From a checkpoint of a small mixture-of-experts model trained on Wikipedia.
Size: 8 layers, width 320, vocabulary 13299, 52.1M parameters.
Training: a variant of Adam for the experts, 319M tokens.
Below are experts of layer 2 (counted from 0) of a mixture-of-experts language model. Rows are named gate (a neuron's input weights, with its number), up (a neuron's input weights, with its number) and show model dimensions 240-319. Each number is 500 + 40 x the weight over its row's rms, rounded and kept within 0 to 999. Numbers have three digits each.
Before each expert's rows: a language model's description of what the expert responds to; "comes after" lists some tokens at least twice as common just before its tokens as in all text. This comes from a sample of Wikipedia text that the model never trained on. Tokens count by the router's weight.

# expert 25
It responds to: Adjectives after determiners. Adjectives and participles right after the, a or of, such as this, new, same, largest, successful, newly formed.
comes after: " the", " a", " of", " an", " The", " his"
gate0:484487412447483461511496492477416496492491480488458487612556488492526462550489488498482496487503457493528460502442392596500506545413496517497448518558448578460496429441567539531530446481534479500501479498500544498500533526484453539517526500
up0:513430529510458467493514460408479600526547514444464432472490491528495508499512555483445437522464402500456553480466529489525502499453546502510581506542573506468450435488495541542518467460513553534490481501504492380483455470526416491550536511
gate1:512492467501497550456493484561511511444516469582501504482491506426587550544556516520424526427503395492476561480522511565573553457525497505428501451434462579547516492511499482546525567488483532472526547511481522494522517510538494521487514531
up1:593478542496544549523526507500403462557478458441477514502533475552528502428513481439547528409426527544559453505534453482497526504465499443540582441455615444539459480544509456497495524604591519523509457496481559447578556478508447493486512508
gate2:529488533526406496496499510454442553512491455547511459550448448457523488474471540516475522500525420499497498481462498493563530491579516508593494476539510490451490502509535493494545481503515490491483529478535492518520441493522492469506460480
up2:509444560480504490484515515430499521453497487463505472557472488514531474513528490507461487502458423550459474566501548511473510512483478505516446535506569446533574587542556418553494488406488459519504416447541551523482492447448487484464497520
gate3:472507524488596464514480472486489535540512439471518519549411445472530483476516421489425545558554475483497425496506395482533547455507568590502510516494502438489472523447528460445522476521531548598547502485520482390452476498524502473487517431
up3:460466497515530464538529554491486481432534512508569512531494429439551493466543502514430538492477522444492425568512427533444504521539577475438465571439491408495535522460471572483513494538498544554466474475555526489501526481547596407458521500

# expert 17
It responds to: Sentence-opening prepositions. Prepositions and conjunctions opening a sentence or clause, often before a date, plus table pipes and list dashes, as in After, During, From 2009.
comes after: " |\n", ".", ",", "\n", " and", ")\n"
gate0:513474494530446441453431479502510424409439569472550465419502511499515490548501518536471430555551439425547548532482444531512581502482481494518483479519511526555529529552444503575505528459453481520578482459507447488494548525491512585538598521
up0:505449532517445492574460456536468498523474533573516581479511481478479471531472519509472515572604448526524555432496455446493479497471447509548496484523442497515462557537443469499525527498430479470505464518574477481490487476479473555524483489
gate1:506518472502494497603542445393512479498515535452499522467466510507503508502480474474502535479523477571533467490529556510467533511490487499617533511457490526474540466511499534526474540442556545598518404497483477449461530533559495532458549557
up1:427467539513477476457441503578437456537463533485512526490455522576504447519479596500544544561443516508522524542439506506524484432462548479442483460513515479566540406560495473480528474553452437431455536581479537506572521475517490560536512519
gate2:427410501539521550482568452460437486484433487490451457584461488534501473553475462607521507532529502541443486454512504550508515543418474449480522492455490499491497537570518477497437480510500561546481529508515501484467442475473483552501522468
up2:485459472448481434463423477525541522448516483473557527509536497480453508491507452458467496521515490367527478466513487548624515467400541487472510542509533505519513578476538501501528454445573450534568489472456495551533512500456537521462495494
gate3:543440569495428423487536491508491456533539530489508511482412548480497558448482503494542543416471505455474533469536463482534529539508482542469523448493449516422531482482476481538552538521463536533480518480556463526443463476460509479525540524
up3:477427481411549378494484479535474488509465540515533504452466533446520492417479504463532503461558490494525538445538522477419476447569465543489474460532416490513490530438516494492497554493506514496538571552541506550446453510530479479552493460

# expert 24
It responds to: Units and measurements. Unit and coordinate tokens after numbers, such as ft, mi, sq, °N, plus pipes and semicolons between numeric table values.
comes after: "0", "1", "3", "2", "5", "4"
gate0:550460476507463475440433524545562520487473515523531560462500526481564500527478486470489536493555491515518489528462513530528520459546526572486499513474449549498491504599460497577553476451511503493518491520521464557499475516551475522507510552
up0:564527470490525434457485508553562502531483488500469550518455550464433529550439454449552517424504492574523488493497483542531439555438459442477544458453478553488510511565490532588521442542583436455487546478453472523527457509511527503520442516
gate1:529473490526416483538493419541525484490490533447464502523434453464495449490430512489493481536534473530433447551518554475490513501533476532504541509540584501444514473521485517510547495536427474532549518458470471540548444446490474496525548530
up1:495525515446585509524448499540481513551565493533485556514491447516503440485565561521523494475519445558514423461535586511483462506552512495515392545535519551535488496456521471519537504515529482464529540519593430517516521470466533543481502478
gate2:493492473541517467462510465481485537532480525511455528531475510514500534488458471544516446512504486476497425481480501520473499512485494472508510537506471496477440558555512540500460500490593554500481496483524441541516482488484556525538555436
up2:512455532495447511572493520521498460542483451533483498493518492413597453510537469527484517464448490450455568549500543522515497451509516523523514455505489524470499454495451541471529539460527429525535482515492572508466510496520478547483494522
gate3:494535425534521551489444536477562476439498502439472550481508495528550477512427498516542468481505481498549455483437509542488497550469521519465467571486532505522465458520524590536505416504467481516525562495478506546505543521507475461573530550
up3:505487509519491488569559440549511544502443558536489441552501469499430517520497461510510521507497573552454487545481449515528481456496522527467528486467509493543475526437382460485511601409478521541464504514586408513514490526489504526443493526

# expert 49
It responds to: Table pipes, In, semicolons. Pipe separators and digits in wiki tables, semicolons in number lists, and sentence- or heading-initial In, On, During.
comes after: "–", "20", "19", "0", "1", "2"
gate0:520523456497498503509569501452531425462503525524505505508485445579531448533533479446543469448569488512498458503445609554449509566449548497531555481454509540566532563534557556542511495548479487520470505395459409516505470560449518466544541533
up0:481532471526515571529503514496497548490558468573479510448604489496521462450416473469561475529472445435424481555517489448558484495460492501520451467517519466509548584518474547489482430486535540435461468542502488429550463565426487464476532476
gate1:548526502543486499468469467540546456470448563584513497541376550511495456549459591511544590528521517482520482592461491473470530456509517476507511522464374558519459489577488463493515430539430564536568519498517452510488547526486573450533518549
up1:484488434476499492508473449474487479505494415516520512514515538532469543496495553607403495528442521518594503550530525481486443474526471520484455471504505507520501465500509523485555488524484509498555567541495505451524478545581541532419478480
gate2:605478479521521443463516460528438520437505503527533548516405474529515446489477474429411467498553492424469567557486446470573517545510421479427546499512529542520508555496466560514580509466587572522555478536570504506490503506495537491492550490
up2:550500528438511537506512572492440474477486494519522438485534467527487523508500571545489378533491466482525542497500521431477464500532521510464537533510452482522470465532503402455504525500477471499431505534463496504517527568467582515579505523
gate3:504495522448477518489555498551482555531461466500475502555532538588444525446429416484458430503500489544527513449546494506504515531495502511436568478498482595592476490448511522498472525526539526459491455503429574489510530493554500622508511516
up3:509519494394488511504505439400465551529580441606461525523464497537510528452502458438459517523530475495485522488539482478449455549523445520538528472452531472536633454468552467520539485388518514478543467487511440476493469544535487505516492466

# expert 29
It responds to: Nationality and institution adjectives. Nationality, place and institutional adjectives or name parts, as in American, British, United States, Nigerian, government, military, political.
comes after: " the", " of", " United", ".S", " a", " New"
gate0:498464464544453526499501478486510473466465561477455499508456572522519516502468486536518460537455471497534505403549445514514478540470593590455463486561417489518524468534426491481457496546429494403540529558481480556514503461577518536441452468
up0:513549507483553488489565567510479543516490498549514495543514431483428515483497531537522541489520502540493522530478519542527494422532447510531454524467506520507457471500507499531470522432497488514509489489520468541504427491497454447618485503
gate1:462551498569480509492491524503527498507500443523504491541470555509502464504453538512493492496563485538509560521578485521473526499510535413542418494526477431515527436469435526498567525458456445502491520482494482448559530515370483556471452558
up1:472527535469534462451533549508506444518506475446522521490519456498430488498508507461458527498433478465571511443516473509517438514430546446376473453488485494553566423532538486439441435559434466467507461531571542469481520458532616524566509517
gate2:547524510479471488509536508520503451591476517486529453475514502502451472566547509539435478442508518530420471439407479438467541480524518500430470463517520481499507435459487493513537567512411504468490485534482520484463518466510538491545563512
up2:588567509448549549431512554486415553437532444573428516495493486413443484473536481499489531541510537517468518632601528522552440422554457501489467525422448497438529588468494543464529499458576459497503454469601411369544481512482484556477504423
gate3:493531557463542537521466418564481501543432621525508568542529504525568501594564455472448540531551525466515484560479535503548459428508532454484466556511460520481497560559515485457472487470500489497540419469461553566522490519593503510472471465
up3:525445469491481492423488440533525377578523591453512505460501533558438509518533465482541537508497575498481578537499577534510458430561500542484547552487472528467435517567489506477509534441496513486512505463492542536527520525589566536512627482

# expert 41
It responds to: Statistics table tokens. Tokens inside census, demographic and sports statistics tables: digits, percentages, pipes and headers like Chart, households, Population, UTC, Goals.
comes after: "\n", " |", "0", "%", "-", "|"
gate0:570472456501545519554521545510576466474514559479539453476493528489526457512524522519454547488583511436466527561463446498480536571495469497566451547515550435538556531498500510480471508473484511556513503419433531479503509565501545499579586527
up0:465484469491451484440452379525428464519510460470460542508516512518515583496439488512488419501484506501503496418497453569483523504498484517494535457504494526420487475433506475587609440547532522439455525523582460515528493464542458495464511512
gate1:501525448452496530535497544566553456479455523573514467508502455521484437475515502503524569486486494512542470441506440537462492509490513469497523422516574454518547514513592525494514512522508408577462456452474493527476514490475577452496503539
up1:579440451495440495457543484513452492434529416444550514464537534474559515575449537512452439491477474501517555513500513552497569512523534496542435558498449518505514485515460422549549475517489558448492527445464448495485489482556481538454504506
gate2:475456539474542497445541560469517491536559540523561407499444479471537517485546449464431480537486492582468553427479437567480516528476437567523481479544507532492506462472557406507462495583498445465524428465518488511466517460483534451525575526
up2:474502445498497461507529482550446504488476526454581581538489531507525473502483558497507465458436462538482472540558525475568549526537574416540451486436417495478498497465499527509549471450512480441501538515478507486518475479481507572519507514
gate3:449484543481547396528516481514529505575498483575470576466503513469478492477458539422535565462551512531531545495499514513515483538523457435496502533498556501519505520471410483460495454428520545539530491500531541476463478586551521476512497473
up3:469521476421494541481519447485548525413540489471487494622547460434475501546519460485497498572471455477503482460476462502520493487519479504487481507413578592536489552463466513480506499439583477542482492497525508509434536498498503468524503511

# expert 4
It responds to: Infobox and table fields. Field labels and first name pieces in infoboxes and tables, especially Born after a dash, plus first names like Ed, Don, Dan.
comes after: "|", "-", " |", " (", ";", "′"
gate0:564517479463512396510466515478460490584463532542493495545492488510437437519414517474477520426514539456558476508493494548470526473467522504439478499495543551474518469559499480489519464504528544598470523511519519491478505506509491546449553519
up0:555549491544493459479529483473516567606460518537487516569481435504419420534409536432505535428546480453497492476471513573429444500486492540520485507462493566518494530574494416495474470524509504561497507502585499471494538393474463524510534487
gate1:506468480520578467505496505514468516500513529517442531471481487525547383505508515510506565477487498431545465519578547552431564588466406485506469501458509511461433525509532543467452475440550513512427509595493488525550526512530478460586526450
up1:576457568537505491490550493464526496554574497446521490499493555393563552517568479451459467507502524470480503548445464430581517466478590513449463485519547494479538485451446471470542509511491526483469559473467500497559464583533510416505513497
gate2:506527505425497482526489518538428465515385542505446500515470546539519413539606493531542522501457439526533556473439524478504475518516463495515494477510541456484464545528521532533499455515449463466503482500525487554520472484499486461568507477
up2:525489548482546505497500501486505483500458460574472468496527449442504578566569491465554468465488539470490490418469464460473524446520507453446489531504493424497461498487542466529506481551558491426603449520529471497506518454491494505414520504
gate3:404459424489492453454515517499464459504621545506486526492510502476511463485437503533469444549513592408510564533477430532499492519571479498499502481486538552484550488474474573494576480478527567559557500472488517451530430476527482478572474525
up3:506480499437447553471494548451423454429461521555527501521494514484524540569483523548524494526472522471534485446489505552516480508487528543544512459472530543535434415467475576543442458511512468505480599516442466527444518455465492478480545497

# expert 30
It responds to: Name-initial capitals. Single capital letters beginning a proper name after a colon, pipe, parenthesis or quote, as in T-ijani, C-roydon, M-indaugas.
comes after: " |", " (", "-", ":", " \"", ";"
gate0:507503545507464480438452424468425466504462492516507488502531479548550487444527514538476482515458465494432504471500597486494471488462513595437498519536464481511512437488481474479436455494527498456438513526512506484508516485489504485531554467
up0:499460514459501457494495536394496472516514481600474518491481509501443483456584501552505499498437453476456490422531474488394521493516497495509478502544515557464550470462507551452544473596424467488501534503491456517477474562536537527465503498
gate1:523493504546501445505585457506481536524480513516568487536462464520530574513457467469504455456520537429556549507542548474486466535519532522570505531475474504535591526460472436484463500495546498511501546503524468536432444414503468526497529480
up1:505478562535495422556473483492511496505473504465515550536513404539490501440493484530508431506503555515547543531503513536447456557548482556517459588440466484507626508458497441495484478509496516533544502502468448450482514513534507492522521446
gate2:527480543493439534439500514420475537495538460486440508489467452474529399459454447509457480507490474545513470467534490523464500489532408459485430567487499489471523472544521503494484474437531473448560559567498449402548515513464480457519580483
up2:450512554493572560558488484478456499477499531521516539521493495536448554602546481503532573517525495487499508511493522473504510460534557450470559451493571504498470454458506458466480501554514470503487414526497505596492459494550499556502477535
gate3:518493552472533531507486482429480444512459503599505525530498506426532503516515463464475555511488425487528467412520466433462501484575505575509552532589496522477551497454540492501459526446450524538494530548439492566505546488553483515556485532
up3:449543521470484440469508501483531524534466473518575546465523451566568525532530505511543460513531495484476483519475490602540528509451499443545449511528462453499487554497472514552467517479448532480539505491496486510586468419514581534498496470

# expert 3
It responds to: Take verbs, word pieces. Forms of take (took, taking, takes) plus first, post and mid-word fragments like th, rd, ri inside names and terms.
comes after: " the", " The", " a", "The", "'s", " R"
gate0:527498490514545546451456520456480501493498485518467464495548554470467488504536452477513529498489519485520513480484476491542537535591490548528489560410478525514537544472503531546506577451417525506578465449518490491529469501511542517559554530
up0:490505564437498516542466569504485447434524484439380494505533526491555464449518458486463541539467547518503517472497485547519490523519489463385536495541492562542529514450516526548492516547530516527552552475418497498534476443512447428594558566
gate1:499438491499487462442513524475536486494527519482536545516600550513602419525518526505485445537512526455513465521530499452474596505438497576476556519461458412454455451519507474493535548460385531523590535479518527557486515487581523506523491498
up1:489507435527486480530431460474454518527444527512479494481490484504440474483490498522479481429479410516573566513508491558561430511497515475534487508538455530590535508563452550516497435507497451498459429478548492482547578518448483521521541522
gate2:525485440454495540521504475521501469436432521463489512467523486481483462486536436482472469523513471547523534540417466532514488528522466463484515538497474551508479468499441478541512466496499495597495500456413487486579495527516560505524543475
up2:541530522524535504518517443482551497508499499554427457493391556464497496497499531542443506542508492541490484546404487475535487558431506483536503532441511488459419567494522500494524510516431457540464477429517421405442535555593511462542440410
gate3:489466534482583506587436504512539466497528508497491403479473504471445510543531560484517542445524561600478534497435470526548475541551457510473497545434499516511520473537539493432472587463514506414469536514471538433450504467483495539517515550
up3:496498513447474487534509476467528554526475497492438514565542452473509471465513529513491539513458490554513463515451506405445479453512468490501455476525516489451543488497509467471512515486456508513582504538491495510560586540483493528404471426

# expert 14
It responds to: Word-initial stems. First pieces of multi-piece words, usually verbs or Latinate nouns split mid-word, such as encour(age), inv(ented), pr(ayer), sup(ermarkets).
comes after: " the", " (", " a", " to", " \"", " and"
gate0:511460477516536503514472460459449551479490555506519548534457537567493485617466448476441523501514453562553517651425508475523522496536504550512519435554471496513504468552467455488512469582436542522465578443542503535466520518497496494473559477
up0:493472430470509531434460546472530479499517505546476501546550480478510448467445448546483477543540445496482539469470449513454525492541497571515469549516494432498559471506519484479462520437495472601426447549561582391499564497560497532462511531
gate1:570492496494479497554510506438478476466517455540516505456468538501425541541495477443491495545498433472546538628446472437518526478501523437478530519494464510575555452507438474523554492488509443554480517468467534508525464520504523441500486499
up1:483530490565447501495549485491587496522550507415555487498507448592457547548518502517485499476489526567469466463413459520467505533474532525484544561504494473568514529491457485494434442528562571534484459450496479494481521457500510539494526592
gate2:461522450489504474384503467508523510513463536430558502496525526474498510516481510509497548397471525491537520444552516474461541477483465502471516532554532508498502523532522530526542411497574536440511502494483461474500471454483460453502512524
up2:457510553471466499494590436468467538506511469427497484511468549475526552498500476485443585461519544477444506514572466483527440523416523500496464540503525477465412519549574525480506470527526516510487576540471473513501439478549465440501512498
gate3:488475521525444511518465492488475512541521523576468498497544535516489468588483486533555537507505523486486443514430475494468529533472496512520566434509558463464524495580496512428495456532440510473479409494483460504521519551547534491439500520
up3:510516539457526530466585548400476556448526466515457497485526418432465573508513503424470516547485472517585429477488478538517523490475552517512436495437509488507511533516482500553503469489517429430508510518531412475485448481436504521509421459

# expert 53
It responds to: Table cell separators. Pipe separators and numbers or dates at the starts of cells in results, election and season tables, plus month names and died or killed.
comes after: " |\n", " ", "0", "|", "1", "2"
gate0:539483497534499431546504466502487478505489512417475465544519423472461458491537527475482539570579532516538471513470506520507519580538466518554495479450506497467559504529468509577573500464520590498427479401442440504510477533529518483531511488
up0:529539482563484432545523477506510480528437455448490484541513469438469556493502561489516546539524459522516467473508511546513499542519475492577494505508529480458581463490478469510499496467449510497463481401465466509472507567582525522544516502
gate1:444518456491587442454480444468530451499585546524507476499473510553489397476527481516459487513546483535472524523517492510512521562507574480532535510420490466481478520481505560489471562471494583534528510476494493510453507516553559480474478483
up1:460540518525472465489515499500448566468597546504468420509502495521476509461459548569512478529475500355459472500536514492470476503496496499440480491555467496465516491516506468476544440459542496471519584501497499506528492513493479498470451539
gate2:526509456498474493464426499473521505474601477510529578493501511544536557499523522495386491463509477478459554491432535474502549513504584476546551496551550536548583504527474554588494433450458523539494440511438549540493436481526430488519505502
up2:539523528495503506548534575565490495549461452509526476489502463497508504526427544524487423539452483525414463535556482508459539536513504531457425472435459465491556557449575565476453505459502486501532531521548444442505517567529518517483490584
gate3:422458502512521524571487575532497496529516511459498421510455473464543488524557473546470552537528497501557486534501554486504470504535509481573542523543522502541447522438551564530509585527510494492389482458472475471544590498522497500514488503
up3:525489535507468551483441482438555455523504505445505481489557525452497563539553502509477468477516532581567452541496501445503465515458453524438592488480509548528509485479427499581517473435492470524500464488468402437524607548513536517462561555

# expert 20
It responds to: Table cells and numbers. Pipe separators and digit pieces inside sports, election and statistics tables, plus some country names and copulas like were, is.
comes after: ".", " |", " the", "10", " that", "00"
gate0:495523373495540487503507525514501420466447497453541490473490510567553530485380527504462420508541471535444448533468479517538500472561463548572486396476500470516549462495513581493479504496477522481503547562529574524492442521501413472503465489
up0:460568575470502523541510504450455494565487514495524503510473491430552507482525558486560549506495499379522573639492511537515516567439505538455439531479536527465526566483448428573493432487504441521545456434517485532580508509438497524467486568
gate1:443461497441506508498483530511520497518481541465557536501424477501436534496509560503524498540477527582531543518460437463508574524533492456455502549512460525602552420502528529462451427507483488465506442590510625489526554491448505484494459489
up1:453472548418419567464505468477537494521416498431474526524512531521481515455520574533540540486518492561504479585455519515437517426477514430481470569418491559504553529523513498487482497485455521520462502564513516572478517453415535521476472466
gate2:461473539534529485479484566492453475524449497584530521516462486513462474564512501499458521463494490481455574450450464502512513581499587485489486501538499562488533490456526619525475406542538513485483452553466493547472496583474406506543548511
up2:560547440466586506507502401456440552489503505524500490489499488506436499509555479578424480466467497480501479515508535516547457518479511471482513471499501494502463519503535526594474554521474566502501426510470465489555436448504476495509551492
gate3:534467505492504473593492502500462528479552507507558487489559515487543415596541479560491529514552496455479502487494526497540478547543468512458507483450386546459527425430537585549564486378507467528537531469459496504511525485568463506538504587
up3:529479568438527477473539522492521494547461496520522526422482478481516481567570477464503486502446424505457462448486565438472524459510479523473571559555479479488456406463502489463503490513453542534476467512451512531464521516535452588508485538

# expert 9
It responds to: Small numbers, word stems. Single digits and small numbers after spaces or brackets (9–11, 4th, US 117), number words like seven, and verb stems like require, arrang.
comes after: " ", " (", " $", "–", "/", " Republican"
gate0:510417492517490460399509561487509507484564499460550497466474534460431488515515463480440493527548443529443549475454495507502445523569465490491551502492531511546569496513524479532469504500561539514482494463547583477428481505533528482550534566
up0:469469455501434502480489516597555489445468462502490441464513512460451485506526478513507491456513459502483533522570486523547391504535379496558585477466467465496595503499466530558484507515539464528486415490571477488449450508508489469539462529
gate1:514474463522552518499461493493454433555448462493517580546442582483437506448528483545511548497530479498540434499486456499495546584516565497524536465502524537450533524488459503526530480533470552447544458449554462506534429519528471524498501447
up1:546508524456520466471498478545454481538477536560509484569499512507450526605533484453497591521549455495517476502486469419443481424503531495485571556495504525536481488575450499533499444495482434507494447504517652541443503543497474529510524506
gate2:449519477469515488465471483427519407562510479466467503507447521432592426478486480468502509473522504464565510521528485540513499480473538486490593540509493506534468510503547471587482477520540413543489514458573510463546513427511520458486522469
up2:543527473446536473477538496471487508460460447497498529465460555512511487442501461529537450534514490553488508498490490483459527489503474542476515521468536485462560513484424505510454486441518517525494568502539532446518466467462462477552483556
gate3:487434423488514469476490428506455523458514493440424489543435571447505472455539505490408504495488414484451480520508538473513526525577475550570524539501528466527554506459517554558529476556510544577449543485453481531484504472549418508443584534
up3:471484495498529492530474437503531520495440493454475504454475489489527442532590550467393482466515551523389495490519573563435472501497461516478495520497456517481597533490511542501553459486494527474480490485509489492526452549534416539472541525

# expert 57
It responds to: Table cells and units. Pipe separators and cell contents in wiki tables, units like m, kg, %, listed-building grades, football positions MF, FW.
comes after: " |", " ", ";", " -", "%", "0"
gate0:531474496497493498479470456482466475509494544465515480492449506555460480484533513522480471536504424460555569480520452494514544502459516458410549470513501544554472458480447500446589464522454542486524597482485498482559527511537529497492557488
up0:503496513577443424534478565516516511436570517513535519444518530444537514534497487529513435517455496531485510511447410525465493472509507441533504543514487504528501556387514476492505563525482473509535545416499530530499484445505531457496501545
gate1:497468466492503573523509402522475503586500572565509540532506507449465443531483491502525589533550467541510515501498496526566545530461447531499522451550488542471496478537524503461495475439434440488501499510440520456491539464454498494614555475
up1:488499439571513452535514471539515548516443472493533537477489474513501473566402452526481450470528528516449518493490388558485555561539463488568472502440498522519484542510494494483518535490540421530501570522425467466491477545502600507542514462
gate2:503455513405498429439523462457479536474442565448504549533459513422539506499447505435474508499531486525559447544476457446560525511514533450404506413527506502500503478485457554499514413565467468487493550488476469417459529471501482546549558515
up2:538477523506530523516470493610494544520486515526386520517473540506407527422492458440480470505403478502552502499487492520521493508505550569522479526502469484469528450560476450541436481442381496432516513536509486540509477474502459507461521524
gate3:511485422484494427574477487535496457455429592490483443542420565538527514491491495505460498538489446510478475543462534531511504536533519516522484469491464510541507469519508570436532464463569529495466539458531505525517548538476534495522524546
up3:482536518412496529498500487459521447442516509482507516530472540556516517505491520406468547507510487471514494562509554502488443491472549510527488475450506517493566492688508499561547444455582554483426486460505502513524489569559538522504515437